From a checkpoint of a small mixture-of-experts model trained on Wikipedia.
Training: a variant of Adam for the experts, 7177 steps.
Below are experts of layer 4 (counted from 0) of a mixture-of-experts language model. Rows are named router (the router's row for the expert), up (a neuron's input weights, with its number), down (a neuron's output weights, with its number) and show model dimensions 384-511. Each number is 500 + 25 x the weight over its row's rms, rounded and kept within 0 to 999. Numbers have three digits each.
After each expert's rows: a language model's description of what the expert responds to; "comes before" lists some tokens at least twice as common just after its tokens as in all text. This comes from a sample of Wikipedia text that the model never trained on. Tokens count by the router's weight.

# expert 4
router:470481505488497487504489532505525537495533475485450472467472526479502519506469511479521462522459516523542471497431492506496542485537504540522485549505531491463498499478481521547514504565487519528465499501455479479514476497485521512537511509509474475497474476475550540510503503546497488472509442496474480468474521523517485487500524517521518476494458537500523526507513486510475490511486
up0:493497485508559521544497493505498505489518496548478487502502498507497481502506460472497500475461488483476501503447487501515524495521511493524498497550454457479535542481459478470529468501515510484560489485500540481439500491471454511464467487475546509531540554542504466556519501524490488521529522498472505472506508516521489540506476466472475491560483477541539495478492515564493506496518
down0:464504461498450482495507509465503537488504478492482461499522460497477501490476511466468468462494476518503454482468512496466490463527485494500447512524522514507492538524504485532522500445479477484493483506510524502508509455482508504497498505518477518469514509471503492499466524483469495517478536494528520483500483489495477484471487489521474494499462544518492485506527523493491502488489
What it handles: Year digit chunks. Digit pieces of years and dates, especially leading century chunks like 199, 201, 192, plus death ages and coordinate digits.
comes before: ".", "–", ", ", "0", "5", "8"

# expert 2
router:506497510485491522527474520560479469490479502488550458483510477468507482515541499529446483479518463505523546467480532515518518470517481482470510519537519536499510458538543510513467513520482485550529496501511496558505504516515473471460548492489503498511549497510518476537530508490524554532507460505488472514526547512522464485485515524468500537476532521492531514539473497483531498529483
up0:493525477510494519492475490499545523498517464482488501495509531517484498504510474501524512501497524514511478495465486513466505503511496497456513489544511502464456525447495531478476481464496520528463477475531526439522525482493500540448536499472520510486497507533459463477501537434463462478508464492508487533512483511485544492517509509510531496510516501490534499475513465507497432471476
down0:462496519536495489519541483485519456505485489488506506510471463473546520533444518523505487500513481489505476495477546513511509553477467472460490467506486522462515498482511518516546487491525513494493547526536505506475480529516480493483501492470475532487546530500531532518490517489482512542462512495465472505502487515507515512491500485516486484541488512496478512532464536507481509520496
What it handles: Pronouns and clause verbs. Subject pronouns and clause-level function words in narrative prose, such as he, she, was, not, had, where, until.
comes before: "was ", "to ", "a ", "the ", "as ", "been "

# expert 6
router:475489485486469474488507497522476519480465498455494512533487527504482537454508542474487477492520491514511534513494497507519505525447482465493495488518521490469524517508500495480496479494463476506510458532462470474484486483494529529509549535473528537509472458496517544488508457529496484486540517455496523475501493480509480475489540508534478452518465472499508507527478476516522468502484
up0:474457501501519508479498484505467536558505469511514528531458456454500479447443490487495453487483527519494475509530472411469517492495507510497500468517509528490500474503519488487481487498449475474503487514522490548516504469453446480539473480484479495519451500528461465512493501500537489514522485538542511534504471484520465469521485482499481501512516501490505532535497529498523477517473
down0:498509520524492514499486466525501509524475458519507491489471489543500491510491527502452503508526540506459495492532497528522480500528464445517489513500535503474469496471498519515497483550476484515496465509521457498474503481513479489512502494501556521506487496503480530489489480504505520549543509480490468495469493516542459543508517476542442493489483493478485463492498540459535490504499
What it handles: Word-final suffixes, name ends. Final pieces completing a word or proper name before punctuation, such as -ation, -ing, York, War, years, "Hu|ế", "Penn|ines".
comes before: ", ", ". ", ".", "\n", "'", "\" "

# expert 26
router:475561530524498488486446490525518512541495511502505505524490509554491459514499562494501523436534512505490524516496484509525551504482512508541501495491516461522499492518502533486501523472489514493457467496485478491513544491488510530489482538486559514511512481515528484442487430493479566501539533496509501465499463499503472501477431519554510489506512483525483532529494494524496476511465
up0:480504471521509527484490518471479523483503495492542467556511517479468516532507499545468521529487433505490501453527514510498481505524516502466550501497457479524454492551534514476462517475531501485514500488537490537507495532550484529443445462508538453519496544449453488515503523509513499499464522510474483499479507477501473503468480537470450486501455517495513482528508488506463497461532
down0:469424463492488508478453482502472476497517495492514518569521504537458502515464503517449507520473500462537499486486473517510497505505471503498517507544496509472459512479527499493474523491547483499466528537468500487483521536493480511476517502529467495506494493529517497495485513517516507537456522506459472478472481470510487514495500515505520547512476531522529506507530490540502488499552
What it handles: Mid-word name fragments. Short letter pieces inside or ending foreign names and rare words, such as s in Roussel, ia in Tunisia, ri in Beatriz.
comes before: ", ", ". ", "'", ".", "; ", "-"

# expert 0
router:471507508513596493537532514480497493518487440534485484505522540476532460519535524521531490457507506490459448517516489452500478486492523518460514514505514502486460491509474514489492526517497538497516502486507541500496453538494461516544513555529474486491472459547469519518473520517521532498471462502534480507503464507474503470493459531469517479500494500498512479474489493508503531546483
up0:537497500510547492514487485510476538489490488489489497535492491559504501542524502497509488539493496483500493487475488508522462497502559506535448518500467501483521477497506476501516463519476477526515511496494540451505500497456515506507513473493476517503500511491525507495488466492441507528552521529513480483507477492490498524497446498500522503498526510483500461467525530512479512538502
down0:545441531516498513476518488486480496545470510512500470466476531526480511499521504458477475547515520518518523542464480471462509552511484479515454505506477483537523473501523515488466531559450525495513437517499468483523480482500483494516524506500480484515548505520557478498493503468508522512486488469484530532507502495489551505479530520546514507485484502504488481516541527488506511482492
What it handles: Prepositions after names/breaks. Prepositions like in, on, at, by starting a phrase, often after a name or line break in music and biography infoboxes, e.g. "in 2016", "After".
comes before: "the ", ": ", "201", "a ", "200", "by"

# expert 3
router:493520487510515480514526533529534507487479478515488475506522544525507506511513511471509542483524497493550485451508481520499524514536560470512490485524521504485453507513489538490487529527535515519481481491448503483527488522537531478483483487523493555512485499511502498493509476476504484467517535462530505496544452519530491494522489505466517458499470508473521447539462473468526527544471
up0:526492487488452488490447513430521519512486498510528524498464483511478510534497509550533478531513435496484498477497470483489497498529476494519461489563468517477509499542470492511497492516497519477478501469532480562514484513490499496529452535478487533523500504528579525447446454536469485529545544458476528503526557439494491475511462482572463488521515508467468458498495501509488500480556
down0:500534492527532551500505494484538453503480499514551492513476541496485475530553544470507530539470515504497474538509498519453509472477532498447490494498475511492494449472508511495483489478504483477511485489521509466515479504480459478521503512536505533527522535519499509506477533501473523519521502497495500533539504481514495443510492473510506495517494511520488532493532470516530463481491
What it handles: Periods, pipes, punctuation. Punctuation inside abbreviations, numbers and tables: the period in U.S., decimal points, pipes, apostrophes, closing parentheses, as in "U.S." and "50.7".
comes before: "\n", "\n\n", "s ", "S", "000 ", "\n  "

# expert 10
router:496497526502482491520520502447496481531577446488503520488468523507531505535505544508536517506485505497480478505544496476468437481504536492528531503465457476516521505512491525494527532474499539510439504505504481477488446483552542536501526482480547489511515490517464506448522521524516477509492549497478524506552455519498499489479485493510506490493485466485481514477504518482500495521500
up0:490527528496514457488486498483501443471474516476487454516514519492467522509558510503519496481498506504516501531474522477493497525491454489495473525493470488489503525531474468550509474536531485467499539517452529525517519488508487514512484475509506500500497477503476547512497493483537531457460434547467454520511524455502493534480482496512498515475484528505454505521490509514482528535472
down0:503531514499529489507504544498512503463499511523519457488552546478485485506509497517481488503469448567458509476530533486514474483520466503496496490509529476504519543468531508519434511499475485531521510476507475469511518512504496467535502503539525482513442496544518493543510523530523495499515493505529509511522507466454451525521498502493471509502521454527508496507534489466539492460553
What it handles: Section and table breaks. Blank-line breaks, == heading markers, table pipes and header words like Votes, Candidate, W, and "See also" in sports and election pages.
comes before: "==", "| ", "===", ": ", "== ", "= "

# expert 7
router:491541519501492461491431498472555507523493521496511507529516522524505494504452527514511548457520517476491527535492488506518498511479487492495513480465470482496468522513516493478466535502511552479442469527476471500514500532485516518514482519502506471515473518506517464490460462498493525485524499515537483505496491440498479508520507460527491456502472487521529498498526452531483465494466
up0:493549533514482525474490484498517564552492525520485529488469524505502530486465447530523479524534512471523492493434500506490481500506487489488476529508525476504449486469500492506510507457497484516461506505530494514492488514511473480508465492500504485428472472430512472518456511502488538510502502481490557492514552521489478494488498440437525508504521538491491513481490458490502527431458
down0:470497495543493523528508480483510545560456509496469483479509521526457468520463474560488499490520550493495465489485504491493469539483499472498473523541513493540471500496510544504517495481478453512512507492514486479506497554537479498484482510511518488491488433509521496476488447460476514429492491476519499474547536523505437479510504469511516517516485475455492562469498440497524511479471
What it handles: Word-final suffix pieces. Final pieces completing a split word, often names or compounds, such as -man, -land, -ed, -ation, Water(works), play(back).
comes before: ", ", ". ", "-", ".", "'", "\" "

# expert 17
router:484470463549487486477483529482488469498483507474525512495495505480519475511491534497507530503530519516504536526471509546482475523491460449529450457493496549472527500473514475503490487516496484494516474540512490498472533502516493495543459515504459528515552506486508517499536485480528514497538458499487505485479479512497512438526515514477486497482458512499469510491537490525477459505506
up0:453499503524536513492486448525495518516547482496537493506452480516532462476472537543511518502495488488446474509492519523529522541477514504454493480464489541507485481475501516524497481468512501470488485505481513522504482507500494530502499508530513487528528508493462494475426509465508483533487486524509533489498502469476539508479508479532552518524513509491541469490557458510473505515548
down0:478479476467489527497484544479525507440534476491464487478486487471487471511475497509479510491497497522506464519484482464496458513531506538521506525526476502507469527495519495506475502534501479521517465502530525480540474475545520476515475473509491532493471478542498480485491493517501541515526491501490477509520499497520491487477557530500508485490479521562525479501537478507498551513521
What it handles: Sentence ends, participle endings. Sentence-ending periods and closing quotes before a new sentence, and past-participle endings after was/is, such as negotiated, implicated, built.
comes before: "The ", "to ", "In ", "He ", "of ", "by "

# expert 19
router:549508537488542478495506535519500502502517541492504511478503483490485492546489536490473514466494524492498485496553516508518547438516477502491505465481520483495501513524542479540522502511526537517516475512472465533462498480498492514486519490502479532471502502471497522520469518540509510515536496483508525527513526496536521455472537539490515494462464487528514459481499491532499554520511
up0:506505455535482482454495491523462534524478499530486490524529515512478493509496489497541515523516529518549456487526494514504487518487505541512533503498472462488477499537514463473495500477502483505502505492503498488533525464518505489472499509491530456473502527490507480483492512502511531521541488494458536476484534475520508499479529520506533477490552516548472540453535537505463472467515
down0:514510540420488493478502488492511533480488475517496498508483471468491497488555503523502495509504517527521498490519468516492462526491481521472464499436496471471494524524516485527490473492483524511484502480507504499516474511487459493477493469510479523486516464438500477522497530480484549513520488520476517507521529483511499476547544510463505523495495490503509483483491498488498499554519
What it handles: Clause connectives. Conjunctions, relative pronouns and main verbs joining clauses in running prose, such as that, which, and, but, although, was.
comes before: "the ", "\n\n", "he ", "was ", "a ", "it "

# expert 5
router:535509485530542465462514470521490525567479532515509494507494478525482482504470441531521516530483555459491466502476496491506504502505481487543506532544504511519516496499519470480522478468532502475511535502512497527509516495483475501470456489499444481523543537469489509503495515539546504523455493539475512474478559493501481528509499485524500542464482549518447494467522506522473493458504
up0:522485489520498531498517458515478512460513574486541512485487533471529523453512475545563505500465515469471496522496516534505508507486503502474488513505523458502512511488491464478495470518440487521487469489506501503518477490497495501485483539546495481542493561504475531494483481486500439494495484531530537534468520506521530535497471531492482486490484535506483528456489482456549547498455
down0:494496437505473443534482498512513490487490577497456523499510509464550500504509538531520532448534488538478517472499420500539446509480472496466528539502490513475470496524485493549514448451495458503507515489527491484494505462484513500483491495474484537495500486469486507500538520491490518512539474505481528518514487488515508492517509527473512484488505552507524480480510520442478494514533
What it handles: Line breaks, technical nouns. Line breaks ending list or table rows, plus scientific and technical nouns and word pieces, such as blood, financial, neur, syn.
comes before: "- ", "| ", "are ", "classification", "or ", "|---|---|---|"

# expert 8
router:507496533478464535497506479476525513520498480515543522502481520494498495443549511515502493537513470487495516522525501511474526537466529498479470501452534544530510476520529538496534494481507439488483493544560480492482484495520524455487511522510529538497532509486493521459558520492489482503422544530430546530544500481510495451473532450512510518465526499520508506539480510438500497494480
up0:517487486526529453472505524453499454496547496501525484508498518480455510505507514520468464485491486547496521490474492473474490537458504484515515473500485511488465502488478512480460485509464478471489535479482528434523538497499565529476512545506522482493518477524508511522445493520520516458501483506508531441496521522502502484479518490479532498460525506476527493465487460469510500523471
down0:488523463501517482533476539490538502464455558520508473484489511545503507537517511526493481455497481504443503484517469468517476456508485535534484481514494499503484495470502510503497464508532492501499494503491498535475497507532459484473497476489541491553483493462518500499504486511524492500504502500490511471467488512519490513505477502519519511496488480456485505447509480482513528518514
What it handles: Sports career vocabulary. Nouns and verbs in sports biographies and match reports, such as team, played, won, loan, MF, finals, quarter.
comes before: "in ", "the ", "to ", "for ", "with ", "at "

# expert 27
router:490469464490475473486528499486486486483504467475468463479495502474524458464487470490526477519496491492512524495483508494494524520550493523475527510494472481513530530482521513507506518502475492540502526481496504504537540484494512480497507510493523480524491543492547463468501510503499450542523478490510526503500552517500479509497510468469470513565539488481522508501481479480514500519531
up0:541550513496522464501481488507534523561493493521466523537499481527483490500467537501518521515546466508548451504502506552524497526511435478520478490524540487522492523513508484480481495499500487486516533564518491419525522514473508528465480511505500493513516523469508472498481516490502489533552485500503564494485497475479472527484511488494546502500480526530532507489485479525473506461514
down0:507556499465518506469509523530476520454504447505532498508482484478489505506492508472531517492530469497520508507452484499491497501525571514492498518480482485497487482474487549509474477455586503489464497498494545502488562500509530474508502534492490471509541451479492513544504514521485501471507519490511527556489517508528450495482507515452500503486476517480503531536483472499509496510467
What it handles: Digits in table cells. Final digits of numbers in table cells, such as vote counts, years and percentages, e.g. 23|0, 64|1, 1.86|%.
comes before: "| ", "|", "(", "; ", "–", ","

# expert 29
router:518523474530502496462517479501526507478494494554500502419500502510483472506545548501522452493484493518476478517501516494484478498525523536536514507512501518511497463475451543455501498497503507483487514515516509423500529493474502496481544480543539496478475452502473495480499462464515489473546530490442528499468441517501540546487493490470516446492525463494474479527501495490534520513506
up0:501489479479453548480518512511501489497482508474471519527515567475502482524489470503483558499498442531497555528493470465509473497493460527536523499504488489497430517515516563512473507490526508529481522464481485544506479478539475478538521516501493490506497517475511540464507443491479481548511485496534505488522504480474518488519490520522500531527489513522456453489484478537480513482472
down0:566512494572519469511490458548541533518490528514516550530467522520465476473493459503489490460497511508512535515468513531532501483518460464507483557480473482496473480496473511462514511454512485528496506474514479486529483456520492522511513485486477476528497500511537447515511512509482526486449485457517570497497518515491461497458479507516554497569498508502470466496486495485493535499480
What it handles: Linking prepositions. Prepositions and colons linking a noun to its complement, especially "of" after University, plus to, for, from, between.
comes before: "the ", "a ", "his ", "be ", "its ", "their "

# expert 1
router:540525536456516539504454496492510503518509539531510516510531462479534512508473476534495500490513518487486500526451457513533448505500494510485516529493504537524485511526493499481507459519464505541486552467497479528498556508446492512533546514508486508530489524514501503527484525490521536515497528478525472510469533463421504533476524516493516503483462544504499511494541496500521518488480
up0:527478503497544505506483480515480532503507507480494513519520524481502515523487486474524462492497484453493480531502509524515483481444527538544507510447497519465482508521500454531499479520502508490443467502445542504475471495511569503434507495463511492471485516489524542458509506507535531441505529502509494441528468476487514492506508494479503526491499462489504522472448467544465509469512
down0:510513489503523495506523484495453518496522500482498493561498499509549512504482474503504472510521479502534527538504504467489492502497501543489504463484501493506508516512491501477487516520506482501516467467516496497483528499510496459467478507533500494464460490508560461467445514475507524468526501479517461477513485478502498521499526496498473513483506500491513537464490507472502444489511
What it handles: Phrase-closing heads. Tokens ending a noun phrase or parenthetical before a verb or preposition, such as closing ) or ", area, region, parish, was.
comes before: "of ", "in ", "and ", "is ", "was ", "to "

# expert 16
router:505500518492475522470493443513533528492498484505502543461493498561477519485477508473512515527454494522506509480511492518520496516476507545485529491482455476512484515499519473499521474467492486504425520472506531485512530512482528477502525520472478521491508477505488480419520481504454475473447515528486525481533479503503450459479509452529515467548534465478513496488496457465522477488484
up0:497481530502511515527496458517480486475475505484532480493480462516532507492548517511506481519519472453542518488506521492517521505518491518501504492520458534492491517477537482507495483498508485496508484534501496483501508491556439531450503525510505500497496518515528505511510526484488507514518540535476504463454511492521520472553507481440483505496495481504525489501470495479479527539482
down0:498451488543497534525511498519504465516492519518488514532518534510519506548515515500471513514499493500545523520502470527486534506486471484509534481529554528513514512483530516511506433522531474522508497543514487510465478494489469522485502463496513518539500480515508560480479511507475510510451484480507473507474485495475521515530466499482488478489511500496498548485478486486514516496485
What it handles: Table statistics numbers. Numbers and short entries inside sports and election statistics tables, such as points, percentages, attendance figures, 1R, Semifinals, Multiple.
comes before: "; ", ".", "–", ",", "% ", ") "

# expert 30
router:448503508450515449518521506442526444515492573513514515522534492487508463529482464482498494492476502502513550486467463487479521517514460499526485448517476494488506468520523502499484507526503477491518472507511458498510468505505477532497471514464519473506512553521538471527502493494507519541524506467482455507504514432505515515483480516500473499509506503504478451487477523510520527530524
up0:488480472534452480528491532451465501473493485460484495495488460511505512525518485510451512511502522507543456470515537522454459492493483505536508478533486452497485504466492474520474466454481497464485484463505502465531485497502511492489564467498476491476487503456456515484527496528514473481461517472543488525509471527488493505531484504497503520530534508506522535533524506484486482503473
down0:507524475538505497510499486488492505499456472517495471525526483508513491453513541463533496481515544504513470472549497519488504520476480484482542514476505480513524501521514491479446526469492477493507492507509446446539529501475490474507492483514529475507508486494511520494523509474514463498455472511508535526499466536526493515498510497501510430459491499519485514498495514498497534579530
What it handles: Surname and word endings. Closing pieces of surnames and compound words, often non-English, like -kar, -ler, -son, -chester, Smith, as in Pilgaon|kar.
comes before: "(", "and ", "| ", "in ", "of ", "was "

# expert 21
router:479519524498480484511513476524530511460472471507474485489475505493472518511530466493479486544484472521455461536540486486480546514509520536495484483490476512475502454521494522538507513467461424492512450524513538509470489512531467476455476509493475491478489503515486456476495525511454515499463534517480478465509482488532528498533457490495503536543550422499487501517463492470499481508498
up0:510504535510536472506504495512482489507512484512493477455512518492515484500505497510564479526524499470440490482555520446512476495548486537486467501464488466525533503506470530465501493504478517497496524494489488489496473540489508518492516513503473479466501488508458545499539482463502526495446444500466520506511492489520503513515491477531530503481487496493463526551532524500507500505501
down0:520474508484574475480490493496508530524505491496515510486512514556507444511523504517492443525485478490491491485474557526513495507527508501498505482504445482494493499499429498501553550463456513499524470497462494443473505487505470519492492488497515471473455454514521523504530510501484520491498476512528502537465518531483510503501508535481522446498520478427480525514493527512501480509492
What it handles: First-name pieces in tables. Given names and their endings in sports and election tables, e.g. Kier|an, Jer|ome, Michael, Mc, before a pipe or surname.
comes before: "| ", "(", "K", "/ ", "B", "M"

# expert 23
router:492525466462454490502519492467501468476469527485529520491519486499515500474511534480477499485494475478515515497535516489518514474524494491508451491502524516550487480516530521519470515510516495494508521482530520483505490531468517485500496462528443498459498487492498521476525483515493479483489533496523457480513493494500506514502501500539471493492463497504473519525485501514473509491506
up0:515528525501519512511442496485517490519488496540522475510505504497526461506468462522512515510495502496530549485475449509507551512514545507464522468559468482471481499516455477483479495485517485422477511475477518532544485539495525496506464503502506512468481495505494528522517444502504532512513486544527467489514577474511508538522514481505512511510510490504487508503560516534471494472511
down0:505497453530488502474473470478485492499502509497535512513511499504483500522468473471468542538446500546516516487509480458488504502492488506494415488519527542504473454537508493504487492481495509506487496521480490513489516489522510500501541497463479531510522500520498493521474472530522512501513533508485469525535517480478500439516526524476471486507501496520491518512516480480526508519491
What it handles: Verbs and prepositions in narrative. Verbs after "to" or a subject and prepositions starting phrases in narrative, such as with, into, without, make, secure, set up.
comes before: "the ", "a ", "to ", "his ", "that ", "her "

# expert 11
router:482497474496494514487486550501465492480489534458493498502483447462478517454522442498461485475492530514513492465459503513472474481526493498493506474508535498505519512475486470527523495484518523505540523514502514486485470444503470470500464519489559501486516536484480487543487513471481512565519484515512494505490512460501535517517482551486512545501503524489503482484516513520523522478520
up0:505518506510495501505506456498475533527509524464546500530483497521509510512511497501527514457550493474511528482501477514531478534477526515454502525488442456519478479492469531514508490500433510502475521502500508474467473485478498537501543496516510490510539564520471547522499490467486493499522484494475529461488488453504501539503448521476564516500477507490509495450511526524493487458469
down0:480492515490517493494506491529498482497488510435487485495480504484492498466540477510482504490487463407486537486506549506543519520481550531487457523509524484498518518491524526509490466509464521518500509510508504471462492496504473532474550542488502535526549499459468512444491537503505482524529469491503517495523510502520520502498502546478531512497540535497511492476497518517497479486509
What it handles: Political and regional adjectives. Capitalized adjectives and titles before names of states or institutions, such as United, Northern, President, Royal, Communist, Western.
comes before: "of ", "and ", "(", "States ", "War ", "was "

# expert 14
router:523473522483490501496542492476543456503469498489519487508530506473495498495487489475492527507478496470538520453494509519498507479498525500488533477452480513477515509518491487496514512512485527546509471484550535503509487521498534449532516445478537513527518486474523519553511499538482498505491555482482494498509485523484515468494489461465514458542494566497500490500540518497487471501516
up0:483497543507513534472505447516463541484549462503520498493474474525510481501470450519501500555531526504476494489475453506498523512437471531481520486542494526499510494489529483513515466455505477487491546500516544465531485496482513482509503526478487449472449501509461508451489477484523510529525515516471540522485501509535514473484518494516552479471494532498485513514462527495493475524458
down0:496503484516538483489527514486545500507504453505496496539512501539476485473502542507505520462514503487506499524526518503492514472510478497459530538501506511497509488484462527449499530475501529502515500506483536508467491504472503486458517494494527515538518501491523503482500511482442462513500489553504538578504457464528501523500450469475524487510503506486458518476517452477499489485484
What it handles: Table cell separators. Pipe separators between cells of numeric tables such as election results and sports scores, plus semicolons and words like died, member.
comes before: " ", "0 ", "1", "1 ", "2", "0"

# expert 31
router:541478508479485520556465494504483555494553485538471495459515486474566505521486490520508512466496539472491465506480474535531463492518507516484531513496473511490471526487466512498467437462505527497504533478518515491496497498483523495515530514496487476467519517510477497512471517503483481474509497473512498520522526508511499533501440479458478500513449480506472482475547515491492503490523
up0:485522475508551518471511498526497514545461490528463463525499475512479487464495519476486500504496476544479444490470485426512506506497498489533486543506463500471494505476469472504486486463494486524523525506498496490494497513510508476505471499535489542474462560517499536514523445520502493530526466493476500480510505456468478495534496515535556460500522491496489514485466500514453494533483
down0:504512509501521518471524535481479521501492509550485497506461478497485496526489537488496473462482491505509474535454503554525523533523490498459537506533509550494505491481517517474500494514563511506501510501503497504511481497511533511449509504498511555475491544504487469502476457509544495498473470508531494483487541503478485519476495537499492489506491488534480495520468525498533516514486
What it handles: Infobox field labels. Infobox field names and separators before colons, such as Born, Died, Founded, Coordinates, place of birth, plus minute/second symbols and "by".
comes before: ": ", "\n", "\n\n", "• ", "N ", "by"